{"num_hidden_layers": 10, "router_score": "softmax", "head_dim": 64, "norm_eps": 1e-06, "qk_norm": false, "tie_word_embeddings": true, "warmup_steps": 200, "schedule": "cos"}
Below are experts of layer 6 (counted from 0) of a mixture-of-experts language model. Rows are named router (the router's row for the expert), up (a neuron's input weights, with its number) and show model dimensions 0-63. Each number is 128 + 24 x the weight over its row's rms, rounded and kept within 0 to 255. Numbers have three digits each.
Before each expert's rows: a language model's description of what the expert responds to. This comes from a sample of Wikipedia text that the model never trained on.

# expert 5
Description: Auxiliaries and clause links. Forms of be and have plus with, as, when, while, after a subject or comma, e.g. she was, they were; also table-cell pipes.
router:135135114079160110083137140135080089139141095140131091110159096105098112153126118155116155119100136141122074107181126116126107139170128088112124143156140148144155184128090127126082108129127146
up0:148176113138154101101109134110164131173134138104149105145125113120125141146141125124130141145101127169121142182120126105183101136099102098154109152122142092137121142140092149138128110173151110
up1:118099142160101125163132085108103140114120126111103130088125116101158145097152112174120119092122109102119117135164101141107095145125132145100118152104151119095185127119157092126119109140090150
up2:130118133155124135121108163144163091143149172137111113116101131128150098084095172158147102122117126135131148141126113088087080099075144145070133117147106081108143121113118112148144130119132114
up3:123165087099160110122101141141117125133131140123107128120146099088105133125164175132120100145116134080112116159126098120110108141102105140127094193140138134152140171118129127145167152121125169
up4:108128098096092150112116131112108142107121143116101120127159164073124118137147148136201153108129144106125199128113165109167125133151102149179159096128136111131123132108169145160122118104116117
up5:112132146126143099121104096087117108114137170105120128112096079140142100140169158129159136126134123161102140114134152170137142122112141173097123132139111152148133104139112111126104126151099145
up6:106062136127141147179100164143122129161135151127113106129123132112145130073151128133124133134115136125115165138100087120170093157116085102109080118129073155128133155149142134106097109151129135
up7:156130151111119172136135122104124115133101142167134164093121117161153140137115117104118103136084150141119105166126093127112161166144105123127114142095163111116145095125096150134148157156107130
up8:143167119071123081101089152129148094130130141170133156108132132134102156169138146100121135148159106138120127168106117100161145097113161139167121131135151123138133152144123151136118127123122164
up9:104170138116120194168136117109110092131096112153141105134149136119082137119145103130143141166128117163129101123098124117127137128100115112114103097125170094159089141127157121138165135123086154
up10:099153097116128143094150142134119093150114107108101112118090130110120111141160100141143120126096135129148128112158163133135136115138139173140132151157152088147131105127102093129145127139106057
up11:153127117109127150119161103140107117101152099143130077115114145157110111110133075117127110139092139120164061135137081105118111090108144142184134130130118132127083130159150134108161137137143110

# expert 37
Description: Mid-word consonant pieces. Single letters and short fragments inside words, especially r, n, l, w, as in postmo-r-tem, di-r-t, exho-r-ting, challenge-r.
router:145151151164166127115124181089144154099159121134155103110095136119133153124131166159138094165077106099118143170145120096116104124125112163138137124094158102128126085146172167132147144083144122
up0:179130127120149114125109137138129124109177110111145069092119156116124111183113123147122076168111136114125075158099092082105073140138128136120089139126112111145097164179102117165101102126146131
up1:075126085140134133113145112144138098139102109116128122161157119128111091094131126124131114085144142144075153135183148133161152151123106167126161174148171116164103117117160113135067149116136122
up2:103137089187107152108100130131171159104143079101167124072129138116149120141167112142106160114109127114104171142147162140183129166147091143140134142115081118128131149128113117149107108091115162
up3:128132152095139165180162149131152155117138125076138150140093153103151133123157135164135157155096097160095147131160135121178113143162135169112171144094127120095142154125105169102131163138110160
up4:136132136131117129125134166130130107131113127065152117117124179150159120135113140104100118116163144115142129128125155107133125128123120128163161126122100150128155071135142081180173122121109110
up5:155130129129127126148189114087151184078064140166100091137131134102104110148108107144121149175117113154122123125116121127180124157099124142144115129092160135100138148117162138126124155119147170
up6:083162132116176168169075136145151138129105145094100119142150101115131131157114150123096125118071125118120137138156134108082139141157120160146108093093148137124086158137138143133158153152093182
up7:112106115153137128118108128107117135114164119140134074121145108103096096109112170144112080125141110106099133140136127141141132077135112130087108149137083141122127102122147159117092159095117140
up8:155134114130161086144117127134137129076126131099135103110150122092103117181084139156100098113159120125154194104165095167113119131110123111137144106144160085142128141130130141161146127127083162
up9:111149136127145149138112177209087154152148101085125094141154119108103166135105122100096158157131124134124135107135140149115095093139116112127176154125083114101153150094131150126146202147130129
up10:110134157131129093118140133132122142115128145131107124149102142120087138088080166159105130088105137170128158144158146086117151146156104141181114139150124163108156106138126104137152112126104122
up11:123119092122120138110116113095145162172169134127146128144107154090141145112143133162138143106146104141148122135148146088124127119106113113127117120140105146126126113114142155149131124157147139

# expert 43
Description: Opening parentheses, headings. Space-opening parentheses before dates, births or glosses, plus pieces of section heading words like Transportation, Early life, Career.
router:117141123172142143092132103134110149164087167133128169090095144136153156139113084104094114130147150101103123123155120125135148101131131136129182158146089136111123106158122117150120122103129141
up0:169134134099123122167103105118138140108127151107132097131151149137097142081109118084123125117123112088079138149129140150115130142151136118142164128118141105118153140146138158083133109111108144
up1:155128103100144183178111144122158115106150088096149132139103134104146176144145091106137136127131172094130109090124070130130172130130176094131163194130081112146185118095136181104105135121129117
up2:126147136092104149125130140079135141149131105129144113135139110123159120170114095110163133105129079137149120149123125105103126171092110091081115132106088159136133171120128160155129169120119131
up3:163139147101132152114111120114122134125152111106096098132109146184149125135159102093139104131141119178169137082128124169100120142097127121142133171109120115130099099109136135158088125120123082
up4:137125143122095145124123136062121149160119170099154123133121121144110101145119114095124089151099154127094114101085136121119126065161115130121112169133145129137159161159126155154124147115109108
up5:113072127153088161118106102087165144148100158176158123140104144149096093091071115113132130139132108130111111125139091122108154135113136174125139101120159120120105105136095086112130123113141084
up6:108109093106160137144132122126108127112127120106102139124134148128144159151128147109170105142157138150104155127155149122147116111092119082093136131134186124144112167092139087134103122084124096
up7:115166107113134181112160134111112115120132143136119118138160175094122155137130162165117102157082092157089146126138107144165117135165102100164136132129109139094141156125129124154070100163112118
up8:090123137144129138112143125155111123116118113125132178123122114106144137123149114137147115148168154122134157092105114128098098161171113119083161131126110105130161092131151085168094095112096113
up9:137131150153149147141130174163110133121117129111137115143161081090164130161069139123127118165095158149116138152175153113130144141134155137146112123149179110122148132155151147146140100158102116
up10:108095136142100132149141125130074097125131133136138146116162114083099113111148185113154152148162140153101085117112117143137112152103087167082161115175149151127117110136131111121084108171119115
up11:105105112149062129109114147149125163151075162167135195119066118071122128127164121115108152138126114137103121121134132151138178095090123145166165154120141130096119127168140113105092114139129143

# expert 27
Description: Pronoun subjects, quotes. Subject pronouns like I, it, he, they, there, often opening quoted speech after said or stated, followed by verbs.
router:105083134103149110111086165084128097076169168071119142091174162165169136069116127171113090127144148121114133081162148130172153156118113082116136131149107136102133096156127137112127132104110136
up0:087117131139130139101117153162137121127151171108145139169098185101137110135143082104184148161131112141132122126129160107175162148151140139135127150134155142106153099128138127133131114087151125
up1:128091112153124093147107155066121138130144128100166121123128092116156109138108078120125135144168131121121145102177109103104132148134136154092155098137184125133116101150145099102137170107148119
up2:091127138145103118133114154147137153108168113134125117171137133146127096097110135152122114101138181116113156118121145134092088116161150141127135141120108118164141092110135125118150188110121145
up3:121123144098115111103080116079131134158101114138091058144142116141157121135169119150071120116150123124112145142126155104122131134155114139134078092157101124084164161133158129120151095122121120
up4:105110170134130156149138093074112132142141113133123137132122146132131099150118133137160103141094151168135150108144119138062127095143140117088130122132122065132133113096136106164111136145138160
up5:107123103068100141116151126159117112086150135111125141132155141155110110117124133113119120159150143091114107081086126141131134096139134143146153139119107175107124143160158152080083139145104124
up6:106106156107112134115111109112131070093147129137107086132127112143145144104110089193114135107116128161119156120134106135108107172146141135137153083107076133160107123153178142098104135099131163
up7:163157110121157165131156164121165156121115138132081128140102105123130135138151118148147151131100136085143153117108139129166132138132106093149110115103130095091148116142128137174108147127110156
up8:185125098133119154149104125127096125147123131148119122157138134080128110143102145068130110116144105111130162119154147169147132075165123098127125158128153101125135163102109131124114110107121091
up9:127122129128132151116118138104141112133123156099110151105138135097101102135147115180091161086140107136081117105122071107164102117149112130129109089123092106143114149149136148108074144136092167
up10:114140135146109135112133171119121115137142095096122108092134123085139100114124117112109167120131145135115134166140160115132126146142159105111196136101131110127156084102094141117133130140114149
up11:088089110143116132114114123125099112125169152097141168118117166133143149090130133128126107113134169103128116126138155117136079120149174114138079139108113151141112107141144135098103171116116119

# expert 20
Description: Early word-stem fragments. Word-start pieces after a single-letter token, mostly in species names and rarer words, e.g. t-imb-er, disp-atching, Spe-rmatophytes, Bre-uning.
router:148134135140142157103186099108153149130136134105138157105113118110120130148143157143136146154094101127122153124120138117124109075129158106169094144130124106134101142113138135127142110145138102
up0:137096175141118147088163095155127141085134104147142129140136112183110151113121131156109123132120116147133158129089101126143150166130154114112145124115108143106162130097146155094120121129097092
up1:145140106106120132134112129099095146105138142117161159090117132071137121128104136161125139114125164136125140116149145119128136093140159101104114114108160116165155142145130174114110123136139143
up2:134141196141136152108164141141118119154123141108173158121154126152145126108110114113118143138128128125129163161141160110127137099121121123097108164156153139152137129136107105140127097123126133
up3:102151134119139155100115148141132091104104134149091123129074133113090109063129145113153144169119142128118163134080080119107096110137113137138096130120158139148157111120128141119088114137117137
up4:067146103127103147126111136125141129097127145129181107098080170159125156137143092104078108150095140142106102114136119136097149128159131132133118127125151070133136144121129095180103126139149111
up5:129147144104147088129165130107180157097158116108149122115141131109153111120149114100145140118113151162106148116135118124161166118120114146131166122137152097128125143107163089113143136130079101
up6:142126147148149117159120121135116151112116152133116103106159128151142156120154132117147108108111127139122124126124143121152129131101169148146106156092132124107142108112090132118160120124109119
up7:147110100103133113111144145117175131113122118138155106098104122129165112130123075157103114147162154163134127095134112116119149112144099122134106201116090091102089137100145134109110078119125079
up8:138155157173132094111139106123120142116120138108137136136114089106142145133119142134155114167132112168132140114107099127149111107166144128067145095159139147119075117100106131116114132084111159
up9:114137120162127165109098163164137130182146149143133143106097114102112094118110147121135092133136116131151136127152101129126141110115158117115163096153089139149156161155107109123119141153161094
up10:146132126138092180148116152149120131132161070133129097120100143115108124114129103154119090129127127119131132135151109117138112116144121087085131175116139142102147142145147112095184116120091117
up11:086146134085143126096146122142120086137108162176108119118119145132150092139104139108089126115128124133114154114138113112182112123108100166163131146089135062123137101139046121108133143157111117

# expert 8
Description: Short word-start fragments. Short opening pieces of a word split by the tokenizer, after articles or prepositions, such as ne(utralized), du(ty), th(ous)and, Ninten(do).
router:138123131138123109108158138118135118192143130105096067096101113156154111121140125134110072123100131107145116094086114174164148130104119123189117130089143114146110111100117132125092113149107152
up0:133158130131124129136124121121152117093141121137074100193167102102106091120144172111169110122107105145192162149117116138145155141148104120164116123130150131134182164082179158168158102137106099
up1:145112135118108150135137145122126128151105156150125110117154084141110138094120101110119103112129116201144137140141137179082116133114095099126128148153128132101125127154135125171171140123148089
up2:163120117127100099146139120152146118152134142104116101137144147140127142139135126106143131145122143132131145113154142084117133092193124124105140135167142118144116165124080143109197082155157164
up3:103135133129127153143149133141141131162115126097137141164163116124096129129114134159116113145136165114121154110174109141130146118154134107136099114120167104145130103145152129097115129143066166
up4:112148146137090151104103155142181122148120141126127129116125133151124110079153151151150106131145134142171083127122126160122146117086120154149090115099104147128133152107176140127120082100084153
up5:131114131111133192172151114118134136137136121084123075113108115140144146134120090147115150133125135123124100115096145165104082156121141137125145153098145153129114103130080129177122130077143181
up6:157136140120131146082110101150181103100149151100139118097132104138153119130122090121158138120139153123095135128129133122125130107125142143125120133095094084110099142104179128139116114129120095
up7:101143142120126134158118080119103156140140140125133120141099123101186132116132114132110100171130131120122140090148170136098120081117102139163118131128117137125108085108126135159111145087102107
up8:153188160126124127126107137154152174132153157139125135144140136077115142052144148125131101145167113099115195137087145161196132142088179159125135146111147152123110135146171142120128125127135114
up9:171133139126116147136149165088145153126166108124150098107177119129133149144107152153128139172162116145065124145137109136106132134136099113128134101116147088124121113126168110167100134128138099
up10:122096114119160124135126122141157141129129137141134105114137114117098124125067114120089107135132092106116112157092170132135145137140129114139083074128137123160149128117182128127118102104102118
up11:109126116107112152134133109117103113126114086098104133114182120102185149153104193113141088150131099117108143151126166140131130145101103126123130116144086140166084122142119094144086100105167103

# expert 17
Description: Nationality and descriptive adjectives. Adjectives after a or the in biographies, like American, English, professional, political, football, usually before politician, player or footballer.
router:122128079151113133169077132140115107167085089128128119131084135116131161072103089093167105145159161128145148130093148182116148129115184134137087118125113115134106138092110142134155122129133142
up0:138128154131152128112107121149162169129089095091129153063134113114107163123119138146123146079145130132147105095136117111150082150129096146131123151149132121138116104133132173126136098100126103
up1:137146156147123126094160164112138157164082152117104172138115071106102135152166163112138111118105103115127137132098166087141151120129166091158076103138150122131122102115140120141125099086175130
up2:114125146111129142119123092061117137139110142093098105100096150107107128151176119089178126144102085139091116138112131094122150153124127136129125140157095132118091108119075143135108139158096135
up3:122117111164135157137091158113104137133105115157134141144135114148120121119113105157147135141101094143125133150136111083139104110079149116116128162148126134132090095125140145196112122125078137
up4:158152156141175172146099130139088092121141111156115124094147159129135141122115157101142108134159121108136164116143123135099111115095157148115122136135153158133116165175107093181142147152137147
up5:134057112082129114125153133136131117154157115171082145110128141138120111120148116157097154164119135105113135081126092160092121127137112133103097080145103128115119079148111117125121127128096108
up6:121144106068110158139131107151033175113152143135134113122120130114101111134105124134111127129123105145126151091105112131123130138154150169133145147136121136157143080124057152138124121106130121
up7:124114113131155149151141127171083098135126156109130113088120107115111169144149121116119153139120109141129162151182116121100143124119160168125091112120119088134133092125111128127117157101105121
up8:153119143087131111174120210105117133126132152127116141124126110146131127152111088119130103181129152099158138152152148153142162133143177086125132138123117125156138130120108087114114103110129159
up9:119162094141197163137165138171090141115131147171140109118124138126173127131153151159186136146122120108159117160108143133142082117145145126142121119091102157151139082109153115138104112093161101
up10:110127126162101096114123135059153083122102164163118129118174177126137096124120143131156117133167166104136150160172138129096114121105108109124131126150167087138108127115101139091141121112158154
up11:137120097163130135120128141138096096152138141083131113156162159150165082077112127120133135133121118107080154101110120119109124156155130142151084113134087136125106107139159128134131110132114151

# expert 38
Description: Conjunctions and linking verbs. Coordinators and clause-linking words, mainly and, &, or, but, plus was, is, released, in names such as Rock and Roll.
router:117151150115128119143153096098150156154096149146089107112140125108097164147092140136125160082095153139139133126082088142122137097135176102120124120097178121176094109115102084175112161101137118
up102:087104164143112093140127122147133088147143147136130113139095110124110148137136138133149163132087113074153085103132139178120134146074093131102184137114117133097115086113109111128150105116081101
up103:119128147152104133137135128129161109121131149131121148074114119154111128100134140122138139121147112116175154113152126149127111121117129120165130138140086105122130137170121183132161094155129131
up104:141125133132129125112145134135114183136128103136157111126061087105125101126141113150123111112078143126133159171099125132128147107167131128112164149102138083126125084153103089153126134111151150
up105:129116121134149111096109145163118097172140136126131107108101102099096145115114156145149136101113117131129150131175108150103151116132118134177102135104084137186141140122128156131135125150120172
up106:134144147094122156152124102151084099108158124088139129137125084087123101130126166139106163120112181162155108134145124142153132128121161170184077104114087153132114107155132114140140103159153086
up107:140158143148120162121138115173140138210134134140112146133125144118100138087110122109120109152155111135116113147100137087149139129145136128130153115136042125099099135167140098107126106135142142
up108:147097122135137134127163091141148161115094094125100138091093111132144124104093176101142150076084140118160114106113135111132111134137136131092175101120127080111128125113122124174152114147133104
up109:119150130118164150123170137190190147125146132145136111122098092156150110106127136117124161109153107148153128128108124124149101136111124152121168119128114087175109088150137138180095106112119074
up110:139157136118135147128102148152120117134137143093109101121129126121130147100158128099118182159152178142115127104095165114134136186168144117174153097140120132137131173092156124144102132126147170
up111:114118160121129105138080111120122148138147092121086165118117104138191147115081082115113120149088097163141130116123139123099101104137064126131135116081110102093128144104141136133122099080145123
up112:111090166143096149135080082140163140151136139126151098135157155154135112140142131102158144124108144134159096106114105145150090102148162139138186142110150131120100096149142151124170129088142123
up113:117116086140112145140147153142129170121158125174152109124138108133099108117173100195149161110096157106128097170125145095120107144129149113112151098096122149101079138129139142093143131161126158

# expert 7
Description: Non-Latin script bytes. Raw byte pieces of Cyrillic, Thai, Japanese, Chinese and Greek text, usually inside names given in the original script, like Андрей.
router:090140143135126129113086067127123102121101109099101152149117173131104130099138177151127117149136114092115140131135098112135118121104149125112153117167090142155128113141126148139138141155128135
up0:101118133171126142149125088108124102067143122115158140117176144178178117153161137176130146139159140129152151127156148135163110139158117093155117113133116109103127144156146110133095112115149155
up1:090130131124095120089155118115137106155135125139062106128137154143134165166120135100140108135154115093116111162080151145150124108099113141089153122101132070138115146145127075135145132124115168
up2:066113121092140140092123104175129090140154167128145137117148127138151126127128131104145109135114096114127119103123129129189086118106123135130113162140110143145139072139135144115151090123157089
up3:136106139094139103118129117189171127100147092126125127150131138169136135081142144117132137141112147130114107132094129128159134160084130108150171103115122167136091091103162122133114103150104151
up4:145134133128162174152114127145126139136146115152101108100139143099148141144184110138150177111156141113123067105119159107084108097129087099162107126163162124151120146096162161116149115102140130
up5:109135108155109144146188091138110138095123138100128107160153155138093106144136121114131141146110140127139176169143160151151102118100120145130096157161121106167131128132128137105104110153128157
up6:120102128125125109084125079086140155131079100150172140142096110134141086102116102128115104133131108153110192113153158179141132126130139095156101128119086102119149142067129154137077108111111131
up7:120114138131159122127120159095115121154130104096143167157092131121163143086146126079125109135110134132119134120153122170099165108096111150114153127090178085156117090139151150086091130150148136
up8:116144119146099112113120085100116160095146147140152127120107164071163130108159152116137172130134100124110132102126129157140131119129122115146098089141117126158134156176107130122159104123133082
up9:120105088107135152093106127152067119136135141105138132118112106124139119123112146131136120111143110076112109096117122124108124148128091102147095152129074122149136142092170132159144121143117132
up10:124139135109104149130072098128138129132108101112122123109155144119138093128063172123133137109117085133119113135133094104115129130097110137121180104140122112168117087136111160156124137116133127
up11:168127148099128127139141141113120136157102136125154110131138149148171142137111102126151141143079078102134136103140118137097152152120159111141166196112129085120133108121137177162157101155109112

# expert 1
Description: Mid-word Latinate fragments. Inner pieces of long learned words, often before -ic, -ical, -ies, -ion, such as sover-e-ign, soci-et-ies, diagn-os-is, gen-erally.
router:117105078145138126169125165080130098117111131148130091148124122157154105116126125120130121157100126130139143149113132085128113163115124178154098068099172115129148119154148148099152116161128119
up0:142128130125164125154148163122140103146142130113116082120141122112096133127114133110126138106098153091105087120131161109125076103087138124136105171085118118140144126115142140162119156146129069
up1:124132142104121107124147135115138132114138115132122122150145107129105118143177139095141099142136146141126172139118148111130111087157134129165126099118098103102104130164138143119180125128117097
up2:139152124095122121114145142135130164130147079141145112118156065172108112144124169101145103107102108130084148085147097083119104123138167123122116111085153072115103114138122137085125159148142125
up3:115114135140181093130129112155117153173119111122129147146128134113095092114147112112126127142104144146158158125104111125144097111139075125168101115137122110172114099083159100109092093081123128
up4:142156121145096087153111181146129092108146143100112127124094123137122138104119126074138165164163112157153133131118119121153130131130161135155169154064137095120190166142114116069113153140107145
up5:093116110155144112120127121106128104159149143128144112127117133146104102124094107092157096149134105134156130093133111156180111162067152131165108130140155144145114128115129090129129139146128073
up6:118127114105136146141118127117109148151159107141155126139112180120102147120137130092106131092139153167109134167158140120133142151119118109153182105170137148122166105138143119137133149091136170
up7:117111140177124112161106124122155144150168158147163139129101110133147108136108160159126124128130115086116131142125122149074127138151190138104135053111142125164161121149150132133144100135129139
up8:098167132147154125156079166153133151094158137107110131146094166089136130090154151099138130126099185121140124174118115153116143086150114153134088088124111114110143130125146112148115162123150142
up9:151113127126122136174123132091138152157152120125135148126157145088118140147123093108137082145137158095077119116107157088140087111173116130155157123125124159133068142120104152147160115130145156
up10:123097113112133127175163094129115138133136136162159160153123099150111084122136129142113076145110112139119150156141135113081150156169105133100088125121122125108129111148124111171076100085116140
up11:109145117154108117165124154104158139113119143110123118101102142146125161102103127161082179148117137145127107115122100125191145186130105073126118145095098121106107100091113154110148111152110115

# expert 46
Description: LaTeX math markup. Dollar signs, backslashes and braces in LaTeX math formulas, plus some words in technical or scientific explanatory prose.
router:165131129129142150129167123171103134102118132089155124141162111117083078083149128102130106123105144118102171116167145137112144155092125166138133131116089118103160166125109135142113170088118164
up0:131158139148116104121159130142113148179071145106092054133115104160151138141091165081155093091152133117151142153131100141135101118115116106104121131130137127138132127093140143141120152159174113
up1:098144127146143105130103110101120111097105124098114121095140122138116132179098113159159120122118106131084116136155161113179106137143139146119131133102105080137102145123131130091085169120142154
up2:126104121122150135108137128157126111142102111107095089123096107153120171109069137063131127137095119146131117126115163124123153128137147117125150119123135131141118162085128125171140138149103110
up3:132085106124141109126143140119138092102105135163172149128130150133160125130072069131153141128149131151102143117142167137128119113137126110108116131091112138164147127148149135167121145108056154
up4:131134126156088118116102160150141088163119127110135116158146126135148135117125164119160134189098156124121142092148132144146086130141153095185122075132148117125176127146125158110100164144180128
up5:158136106120114137118114109122151138102166145128123148161096109143133112142141150115135123079099107118106124134140104149114118128127158136117104123142138165120167088100134087091143088109157096
up6:137158175101156158096114108094146131123121157118056127125132118187131107085110075115091158105121112138127100125160115119087126124142086104115164139110127102133131112153171104124122141087147137
up7:168169129136104134171114175139153166145115126172094075101140092135154170154107127146152138163132129103102155104151125124170138093153138145145128140124064094146140132128129091097134083104155122
up8:111180084121104139121127120112167145126131169135074115119122104164137125098118166138155142126136164094125116069174120103143148116118120128106102122090149148181113109155137088101132126145130142
up9:124121115144125142111132144115126095096110124164132134101134128111099130122190103098133132124158127164125128141179144114144148142152184146136121138148121097111139107172151143181122103136119133
up10:127175135112137120147145106121114091147146109099082076130140102137102150120100153115165177117113117084123127145124154127134096139142161127143141124159106092166101152127125110154131154161181124
up11:151092126124176154154153112098103133134129176157139123157125146172092133164150106112134160121120156087145151135119141086153110112129114141114144137136116112119120125167171152124081109139156163

# expert 4
Description: Hyphens and coordinate symbols. Hyphens joining compound words like cloud-based or liquid-fuel, degree/minute/second marks in coordinates, and capital letters inside acronyms.
router:161114164156146113115146152111138113113118132137163095132136119109155124183098119066070105120162096138151138108136119111135125146100107113128118128160126142152111142157126137110118129149141156
up0:126134148134092118137147133055121140101119140132156140099142168104140148115112126148133127130116131125157145144135143115132113077135083141075123096108127149176139127145104099140121114093085098
up1:162129112096131131130101149116110104144152097097175118119140152133147120148139167093173080125122137144123182160151161146156097152138097165140153140126099123123133083136126158112153129143172096
up2:161148128115117087169149173166115074135125134145110126177141149138133132133108133116102114108133099162130154102134126108131166114121125077139156137144080127131102144081143121135129105116141148
up3:125149090132141133130126108144106145100100152143086103107104130122131150129137116091102121160156122091151117185121144109134127136130161133171128130088116149089126119115145163122124087119103126
up4:161111167137125159130139126163165139136158138088138079086108132164169109087086145123131118144183155099123150091179120107130150144086129102122150131148141125146112106077149146103126170139120102
up5:101079088147155124090145134151135116117139101130118098108114144109133161107141129126145121147156107121138207137171123135114130126117105126152148135099116114119138103157096126118113115125129152
up6:106117142127130147090101096103078191137144148134133131161153149135132146152105162126146115111125090148138183094141136134142092137102173153156129074142121098132107121175154166103165118097113135
up7:106096130135129095112110116094125176145177101133128118123119106152130119112154078142146144174113128133143159144173165134098153135095135131155072109147116115116087116113155164124120117140145185
up8:136132105098140105147171136113149114124106085127121131144135145109100162160109142144101132114123126183151136120099134159127100087138100109109167144185120137112135106141139112123114132119094115
up9:120138129096139168098138135164140107092111125136142141126075109149140156122120110116108154126148079074154106135114129092072084139134100098156165157126139141096136119165162128157160119089130106
up10:124125133115114115114134112110106100136128140100100118135144163080129173099107157119148095143131133103126162127109125140111113135119134122189110163135137129144099121170138099149096119089154131
up11:126120100173082120137167174140157158169134115125138113163130157089140127080088123187160143109152119076119147110140119122125125143157145133126166118137139113115114128116108090141144126095132112

# expert 28
Description: List separators in names. Commas, pipes, "and" and Latin name endings inside lists of places, species or table cells, such as -ensis, -idae.
router:147159102142127116079124124144132137084098131134100113148145147127077133126127117100150133120120155132143094151188160146122120144159125080142115133121146141135096145101109086158145111122145135
up0:177122113093155126125160140145129145137153103101100133155160111172121134115109144126099140100120117133163138122122157139151130115148123176130152105093114156153135103060151135117169100145102062
up1:168109113116112151155067134117151117130114109050124107125154137110099140103135109082108140133106108147158124143145107151115132118145155115105141150155115143116159097154158174129124088176149113
up2:165141143112133103105129103124115134097136119132118087121123163105102095154097138105098112179120127097087182165156153116187120130138147115119119156104142143142108165132155087150123131164126087
up3:138184110124142136140156133141109174129140128091116104108113161120114155119130130130143117144124103095099143136145140135135108073111101151155102096149110120097108124133146101140123146147183100
up4:125095136074125119141161159142144146082130127110092086117106129127136106097101140135149177104118164142165151141128159102143107119154143093143142158148117164116150136099126137102118106151144110
up5:106090111090126152115135171114152212153142129151142135123105092097099115077151129129164118104171109083145125140124138144131095087147137129144128128098130100140143123101138148108114142102151143
up6:129108108142142137107137143102114113118131145170135125108152150139168124132126119129140133139134108110123118074058115094093118134113112132142107112131166157141132143171131126161205119068127112
up7:141166142136138119105148120106150135083134086078130117161132101147149121104113136116131109116179148152104105111095103112115143118177137117143174126094109140143158094139110164079189095099134107
up8:128109134156113154137128162124091097106141166127107173110107145112124159151116121136176120138099146136148141119148130099102101126144097132087151134154125156143173148159088114124116153087122130
up9:144078062131135100139123170136160154144112124143126120183122091084134118124119152147121097143123119093118157112133157131168121112190113117114132097123115094108126121135129102147145125070139106
up10:177157109115121146096155158130138140094128105146137135105141059112204139055135132106124139137097121163158105105152153125152171110107156109121127107152106124150134140129132113137107174108142134
up11:131145086138140116162070104162108142114136137079132167150106130094116141149106148132118131096137131110161081143137144162134184124117102120146120175113112106128123087107099083090124107122139143

# expert 15
Description: Foreign proper-name starts. Capitalized first pieces of Spanish, Portuguese and other foreign place, club and personal names, such as Gu in Guadalajara, Lu, Cu.
router:111131126134088136099098113145147094135122115119157139082099080134099122134131162173141134144169131117126160139097112149130114104109107129124168166092120115103096136094145153130133114119135121
up0:105103144123145150141094136138104121135134124112099118123121116157111154150146099100160092155133089114114108112111111058161137113117139095139136059147140088138085117181158133117109145131168118
up1:142101147115132116113102104114104130078178160142122160168104144112129138124093130122117142161173148127188119108102163112154145144125149120125138084115144144145145155111138146133110145136091128
up2:134149138127118122138103117173125127157146116098144132181103126101116177138090137085163158127123106132175152077148126113155134115134156106126158169111136071093115143166143123147122122141186117
up3:139085055118093116137142101138118146112129140131118140131126151081106137110102106099124140136076125109123123117134163136131165145122144096102146093092133105042145140116141148101153119108139099
up4:131100083111142120147170118153140127134142106104138105115110129153080092143094122102130083137128142141094155156150141130091116102124126151110168070143165169135120119142144125157108129138147115
up5:117095113095121092134155119083092139113086100153120136084131161129093157125116111120136152124133149151114169127131118083090100136134142104176077112136107128110142147121109123119133055089081135
up6:152127099129103148065124121157119099104154140122114145152107178075140137089145122130103131118139140111094146138114113138119142135127132125093119097135098130108125122091106131130105133095092121
up7:143089169101169137140156111111160143129115175115090133130133141143152081120156123090126127146152130144126143082141132131144128145154108150107109114114141113113074088127112128140138086131094111
up8:138156125114112096109111132097127129107148115136160102128162121113122101099089122099140114141142155099091143094171128116162147108155140151087134129115103148119114131134173120142118051130135138
up9:120122177113151108171155117123157109093099168205099088118132136103179164123130101157100121119127149084140129150092134168154130155113117166134100131124126150119118108100139152164144108115123103
up10:130125080074144129153096138163125110134106105110184121183110156157149143126130160120138120136146102126103118125117141121138163154105117156176109087139133094120115132140157145146078112086134147
up11:120098145120119146175120145131097139122093115078123167124151087152160140141102115066152075101127106133096126106147150078147180099105119120141145089121109128141091109151128124076100114113120141

# expert 2
Description: Word-initial Latinate prefixes. First pieces of split lowercase words, often Latinate prefixes after articles or verbs, such as amb(iguous), acc(ompanied), ann(exation), un, rec.
router:088114096134124143153098120126133125141121159121148137101130117161179095140143114135116094149127096183150120140136088133171128115100127161116110104093135117147093153108093121128170115145157121
up0:132092168161145143120144073136090122123135109161101141132173116124160113116112148107153192125148133120126143073101129111114123133118119105161128124102133138150103180114107106151111180130131149
up1:122124150146133122159118100121136164146116136143071137085117131099117114102078105108151140138102117156100115174124135140130112133153113116147161126090103125105068117115150125123127149152111147
up2:084092105113141099144120121135092130116093142101171137135108184104146172134165120132104101151136151175167166130156149088140134103148098153163059135076108124115115110132107125125130143109122105
up3:152120160120146111155139113118108130196090117113120148129135155138101092071104159107130115093124093114091127125139107154148114139101122124132173154125083123123104141149126136132116110182137180
up4:113158130099099125140165165158108135107096172091096137167117132148140138119188109139154132162131136139118110134127109095103109123104148128149119140139109115138141147133102109108101140119135130
up5:119107076117170112128110105156142101098161133114128084134131127172146158139130084148093128113105147144111113149106136121161192121137169165105117109122120137161122110161183129096112099124078120
up6:133143113153135140141116130138114122112148094119095149145099094118187136126122154130181097080114098114104147125146091085153143112113125180125082136133129134113175094127103119105133151146106174
up7:160097125101150161152141107119176162150136151138149156127121151161160120089114117130098169117154157165131171096124094143109134164112125140137127157154114116155169113137128134126170098129106174
up8:139107120166096112131112110111178128148108116137146093115107116161146080135102090142149138113072153145139116094145088119105104148169137089176129154120151159146134119089123137121129158068146154
up9:164110139106162147109140142144116158161111105155124086144118145113077125104157116111143110156159141096124116135116105141114125164146147124144144090129155152108118150104157100159131090116159099
up10:091085124138164109134105089105124129183175141121153099131134162118123146144086192150138105115120161200122139109096117158114158126141128120154120128141151095085103159115119153131125153100169163
up11:164130175130125105135120135178158077118082124128073139126112111169102111124085119152132163125146134139162123111123128089157141115156135128152070129165106186106132109141155125130084106088148113